{
  "n_layer": 13,
  "d_model": 128,
  "n_experts": 256,
  "experts_per_token": 8,
  "d_expert": 32,
  "d_shared_expert": 0,
  "activation": "tanh_gelu",
  "moe_layers": [0, 1, 2, 3, 4, 5, 6, 7, 8, 9, 10, 11, 12],
  "router_score": "sigmoid",
  "normalize_top_k": true,
  "routed_scale": 2.83,
  "balance_loss": 0.00126,
  "balance_bias": true,
  "router_logit_norm": 1.5,
  "init_std_router": 0.0124,
  "lr_router": 0.00153,
  "n_head": 2,
  "n_kv_head": 1,
  "head_dim": 32,
  "vocab_size": 1300,
  "norm": "rmsnorm",
  "norm_place": "pre",
  "norm_eps": 1e-05,
  "positions": "rope",
  "rope_base": 10000.0,
  "rope_fraction": 1.0,
  "qk_norm": false,
  "attn_scale": 0.177,
  "tie_embeddings": true,
  "parallel_block": false,
  "init": "trunc",
  "init_std_qkv": 0.0533,
  "init_std_o": 0.0,
  "init_std_up": 0.0533,
  "init_std_down": 0.0,
  "optimizer": "adamw",
  "lr": 0.00194,
  "beta1": 0.9,
  "beta2": 0.98,
  "weight_decay": 0.17,
  "lr_head": 0.0118,
  "grad_clip": 0.5,
  "warmup_steps": 305,
  "schedule": "wsd",
  "decay_fraction": 0.558,
  "decay_shape": "cos",
  "final_lr_fraction": 0.0,
  "batch_tokens": [32768, 65536, 98304],
  "seq_len": 512,
  "doc_mask": true,
  "train_tokens": 360600000,
  "steps": 5963,
  "dataset": "wikipedia_en"
}
Below are experts of layer 3 (counted from 0) of a mixture-of-experts language model. Rows are named router (the router's row for the expert), up (a neuron's input weights, with its number), down (a neuron's output weights, with its number) and show model dimensions 0-127. Each number is 50 + 10 x the weight over its row's rms, rounded and kept within 0 to 99.
After each expert's rows: "mostly gets" lists some tokens that are sent to it at least half of the time. This comes from a sample of Wikipedia text that the model never trained on.

# expert 188
router:57 48 69 68 47 60 62 59 48 46 56 61 37 60 50 32 45 84 68 59 45 67 46 42 44 51 38 55 67 64 35 54 28 29 39 50 48 53 59 36 45 41 49 54 49 54 46 51 62 36 61 54 39 40 47 36 58 42 50 46 59 43 52 46 61 58 55 45 54 52 41 36 57 46 56 46 26 48 40 44 52 67 50 46 69 66 47 37 59 45 46 61 47 52 47 59 41 64 38 45 64 51 46 63 50 49 45 57 42 69 41 51 48 41 41 48 42 70 59 54 50 46 57 61 47 53 52 59
up0:36 39 59 53 51 58 31 53 55 57 64 58 46 56 45 62 49 60 39 56 59 54 29 50 60 43 51 48 68 49 34 46 50 41 60 66 70 46 61 45 49 48 62 53 51 36 54 62 51 31 53 57 42 32 49 45 63 43 63 33 63 55 39 42 44 51 54 40 43 45 49 33 61 42 43 57 49 35 69 48 64 49 52 55 50 51 55 54 63 57 35 72 56 58 35 65 45 54 72 51 58 61 51 75 46 47 51 51 51 54 56 56 52 45 50 45 48 76 43 56 77 46 41 56 67 45 50 51
down0:56 29 41 50 41 56 50 37 47 55 62 45 55 57 59 59 43 54 54 44 38 40 53 48 64 65 34 59 39 49 59 63 53 45 53 49 48 41 39 48 51 53 27 49 53 59 76 33 52 54 64 40 50 53 64 49 58 57 65 41 62 24 59 58 47 48 40 54 40 47 48 50 73 50 24 67 45 57 32 53 30 49 49 42 62 62 59 64 51 54 52 42 51 58 49 53 55 58 43 39 56 40 42 53 56 36 67 63 57 41 39 33 49 48 49 73 61 55 54 44 53 64 50 38 57 55 57 43
mostly gets: " were", "ass", " are", " have", " they", "oss"

# expert 85
router:59 54 40 34 47 32 47 47 38 63 64 51 47 41 63 48 47 46 56 69 58 47 59 29 55 53 58 56 43 60 43 63 51 73 52 54 45 56 59 36 42 55 65 42 56 50 40 43 57 56 61 51 49 51 60 49 44 54 50 60 44 62 56 60 37 65 40 46 42 48 52 51 56 56 44 29 55 58 58 35 44 32 55 54 51 57 43 52 42 50 63 65 69 51 45 75 50 60 50 35 48 44 50 64 44 57 62 45 56 27 23 64 49 51 55 41 36 50 77 49 46 62 62 62 57 47 42 65
up0:56 29 53 42 61 35 53 40 46 52 63 52 56 34 59 43 52 60 38 59 40 38 64 32 39 43 57 27 77 51 45 59 53 58 50 58 44 51 38 47 56 56 41 52 45 58 42 53 61 48 39 51 37 52 67 49 36 41 40 57 54 51 52 61 57 49 32 54 50 55 45 39 38 64 51 37 53 54 42 51 61 41 65 34 49 57 42 57 43 55 66 42 52 63 59 52 57 37 70 64 42 36 57 60 47 36 55 59 55 46 46 58 57 50 52 41 38 60 80 47 44 45 48 31 60 50 47 70
down0:38 48 43 37 65 45 48 41 36 57 46 55 42 65 52 44 53 48 48 46 53 68 49 62 60 45 49 63 40 49 56 46 50 33 44 45 56 42 56 53 44 34 60 45 26 58 58 61 36 67 53 48 74 58 44 33 50 46 50 44 42 53 26 58 71 46 53 25 51 49 53 50 66 25 57 55 36 43 50 54 55 59 58 74 38 43 53 46 48 50 47 48 59 42 48 45 47 57 49 48 63 50 39 43 72 39 56 36 39 48 53 46 49 45 39 66 64 50 35 41 60 61 44 51 50 73 47 40
mostly gets: "ran", "it", "its", "pl", "er"

# expert 170
router:55 30 52 45 38 49 56 62 39 52 54 59 58 63 63 53 49 51 37 72 51 54 60 44 54 56 40 70 54 63 49 51 34 40 42 51 59 56 50 69 56 62 49 31 47 57 50 64 47 32 34 46 51 62 38 52 59 49 42 46 52 48 66 40 64 51 50 49 43 44 64 54 48 61 47 63 61 50 51 49 56 39 45 50 57 64 53 84 67 50 65 52 58 63 49 34 57 48 40 52 48 66 63 41 60 68 56 37 59 56 69 53 60 70 38 44 46 62 53 54 58 53 71 60 50 47 59 57
up0:41 34 48 56 48 51 57 60 47 58 55 61 32 54 58 55 50 60 30 60 55 51 36 45 55 41 42 60 52 56 50 25 58 40 41 41 72 59 37 52 42 47 54 43 55 43 55 41 40 44 43 36 30 48 71 47 48 37 62 48 83 46 55 48 46 43 61 50 56 36 62 29 57 54 51 67 49 62 54 46 59 51 67 37 65 56 43 55 53 58 51 57 54 50 54 50 58 36 51 61 54 47 64 38 52 49 58 63 59 45 56 48 57 53 52 61 32 68 68 49 58 33 35 61 58 60 50 63
down0:64 50 49 44 66 42 41 44 38 48 30 44 69 54 32 39 46 64 40 51 55 53 54 46 43 44 48 59 36 44 53 50 37 65 51 61 62 60 48 68 64 58 60 54 54 67 56 49 49 50 49 69 51 57 36 50 55 49 44 42 40 55 56 49 87 39 65 46 39 48 42 49 52 44 45 30 80 52 34 46 58 46 51 81 47 52 59 55 43 44 60 53 58 44 32 66 51 57 54 58 48 56 39 53 53 54 42 46 60 61 50 45 34 65 51 54 40 49 47 45 60 53 53 37 51 55 59 47
mostly gets: "'s", " his", " had", " her", " de", " its"

# expert 120
router:60 40 44 27 54 45 56 51 59 63 57 60 46 56 47 63 48 67 57 45 53 44 60 46 46 63 40 56 58 58 37 50 59 57 61 42 61 56 64 46 46 58 49 54 60 69 51 58 58 55 48 45 34 47 67 52 48 44 43 65 62 41 51 54 57 48 30 48 67 51 52 41 54 45 45 62 61 45 41 57 39 69 51 40 36 36 49 35 61 48 78 34 44 49 59 62 50 47 35 64 49 40 56 43 53 37 49 30 38 30 50 63 58 54 55 53 22 60 51 53 47 53 45 66 49 72 43 50
up0:41 51 46 46 56 44 60 39 59 67 67 42 47 49 37 60 48 67 41 48 37 28 52 55 38 46 65 47 40 58 58 57 45 46 62 30 63 44 49 56 39 50 44 50 49 51 61 61 74 48 51 49 39 35 74 42 59 41 45 54 70 33 57 58 61 49 29 48 56 38 27 46 53 69 41 57 57 40 43 56 52 63 51 39 31 39 42 50 61 47 61 50 47 55 69 56 54 52 43 47 49 44 38 46 42 34 62 54 40 61 51 63 61 54 50 55 36 52 57 44 52 41 52 53 73 58 46 53
down0:53 44 45 56 53 41 60 43 72 35 48 63 57 43 46 44 42 51 62 42 60 38 64 36 47 43 31 50 50 51 60 22 36 51 38 60 66 69 46 44 58 61 54 36 61 49 47 23 39 56 42 59 53 35 39 56 43 57 61 53 45 69 62 28 60 46 48 50 63 53 58 40 52 52 62 56 44 41 55 54 61 42 60 64 53 46 41 63 49 39 58 55 45 51 29 38 54 35 40 42 39 44 65 44 62 50 66 46 60 31 41 58 40 47 47 55 48 42 41 59 53 37 47 47 39 50 49 57
mostly gets: "ist", "in", "on", "om", "ren", "ong"

# expert 166
router:75 33 52 57 46 51 68 56 54 42 44 50 66 46 44 50 48 45 57 50 46 45 60 59 63 47 39 54 50 42 44 54 49 55 58 62 43 38 63 37 49 49 49 28 59 38 49 43 33 52 42 52 66 59 61 58 51 47 73 34 52 61 52 63 49 35 59 58 58 54 58 53 34 67 51 65 62 51 59 42 58 38 40 58 66 50 53 53 39 49 61 36 60 43 51 49 75 55 51 37 44 45 46 45 49 31 57 20 67 30 58 57 47 45 56 54 38 55 50 39 62 35 61 52 42 47 48 54
up0:15 53 39 53 69 31 47 43 49 58 64 53 37 43 55 57 45 42 32 62 61 51 43 46 54 53 52 62 51 50 55 59 55 62 52 48 20 54 38 42 52 38 52 45 56 76 45 59 77 48 58 55 31 45 35 50 54 49 59 51 72 65 63 45 40 71 52 53 50 42 50 61 34 49 55 47 44 38 52 42 63 57 66 38 56 53 49 57 55 36 50 58 38 71 64 63 49 51 45 59 54 43 50 50 53 62 51 61 55 50 52 39 54 51 54 50 43 50 42 47 50 63 42 42 53 53 54 53
down0:41 75 52 51 53 62 36 47 54 48 54 61 33 31 50 63 39 51 54 50 62 49 46 64 48 64 50 35 48 41 56 44 32 45 28 60 80 38 37 46 52 37 48 48 56 47 58 50 59 53 67 58 42 39 37 32 40 50 55 56 57 42 52 47 75 42 28 39 30 54 31 63 57 56 63 44 41 57 31 43 41 40 53 43 43 61 63 49 64 57 44 43 51 44 49 49 57 59 29 55 46 56 45 42 48 46 54 54 40 64 48 55 68 46 54 43 48 62 49 54 48 52 59 50 51 45 40 53
mostly gets: "-", " under", " inter", "|"

# expert 17
router:38 46 51 37 45 57 47 47 37 52 55 53 57 67 55 71 49 75 35 49 71 58 45 48 55 76 38 58 56 48 59 51 52 37 55 57 53 57 56 57 59 59 43 62 53 67 49 46 55 38 26 46 42 66 43 49 66 49 33 57 57 43 59 42 57 48 60 44 33 56 56 56 53 66 40 48 38 52 52 46 57 57 67 69 52 63 49 57 50 31 53 49 68 45 42 31 37 58 36 47 49 63 46 44 51 62 36 59 46 40 52 55 56 52 63 51 56 49 60 51 43 69 60 50 32 38 55 39
up0:51 42 59 73 42 30 65 44 57 56 49 50 31 42 45 60 50 56 38 57 50 50 65 41 54 49 58 42 58 45 64 46 61 43 57 59 67 24 43 49 45 42 45 52 49 58 45 55 68 47 40 55 47 57 59 53 67 33 46 40 49 37 67 51 67 55 42 43 56 54 48 29 44 42 51 55 42 61 53 61 64 61 52 69 48 74 33 41 48 52 49 47 67 67 73 51 41 48 55 35 51 41 63 63 49 47 47 59 54 45 49 49 74 42 45 52 46 52 53 33 34 46 63 44 53 43 55 50
down0:43 48 62 44 30 61 52 24 29 51 41 39 75 57 61 54 58 56 44 39 53 50 62 52 41 59 57 58 44 47 49 48 54 62 51 62 45 56 50 46 64 78 50 55 47 43 45 42 54 67 45 46 46 49 33 43 45 49 49 63 63 61 40 46 35 60 41 33 37 53 43 57 44 52 68 44 39 48 49 52 48 47 70 62 46 45 36 45 50 40 52 58 50 43 24 55 38 57 55 61 57 54 45 32 55 44 49 42 35 53 43 51 40 56 64 63 63 35 64 55 60 50 52 52 63 73 48 50
mostly gets: " had", " but", " have", " has", " who", " were"

# expert 253
router:78 40 68 50 45 36 64 46 60 49 52 55 65 47 28 53 58 57 48 50 43 52 58 53 49 50 48 51 44 55 54 51 49 52 55 65 41 45 59 35 47 45 29 46 63 38 39 42 42 56 37 39 56 51 68 54 55 33 58 41 65 54 51 53 53 31 70 55 63 54 53 57 40 55 47 61 68 52 72 40 57 29 56 50 61 43 45 49 49 56 58 32 69 47 47 54 62 49 47 38 46 54 55 46 47 32 53 27 72 47 59 64 50 48 44 57 41 51 41 40 60 36 52 43 45 43 51 67
up0:53 40 66 46 58 39 52 40 51 59 56 52 50 38 49 50 73 56 40 52 48 38 44 39 67 49 53 55 46 37 62 24 44 58 57 59 50 51 48 47 39 34 38 51 41 55 49 42 50 53 41 55 40 55 51 49 51 46 48 34 61 53 57 35 58 49 47 45 61 34 44 56 37 51 43 47 42 46 77 48 62 61 52 54 51 44 37 48 54 78 54 36 54 36 45 35 41 46 62 51 45 50 63 62 60 42 49 54 75 49 31 52 59 27 54 53 51 68 49 43 43 47 29 67 41 38 48 68
down0:50 40 57 53 45 57 64 47 53 54 42 39 63 48 37 36 62 52 58 45 62 61 50 49 48 51 31 51 51 62 53 64 48 31 43 48 39 58 54 38 62 46 55 29 24 44 46 47 50 62 41 42 47 39 62 40 59 45 65 49 58 39 43 59 36 51 55 65 42 44 59 40 48 80 44 75 42 30 58 46 44 56 52 49 47 40 33 80 54 39 68 57 68 50 51 47 53 53 46 59 43 52 51 44 51 44 64 52 40 47 66 45 60 44 50 52 50 25 47 46 55 44 45 49 50 49 46 35
mostly gets: "-", " high", " St", "J", " inter", "H"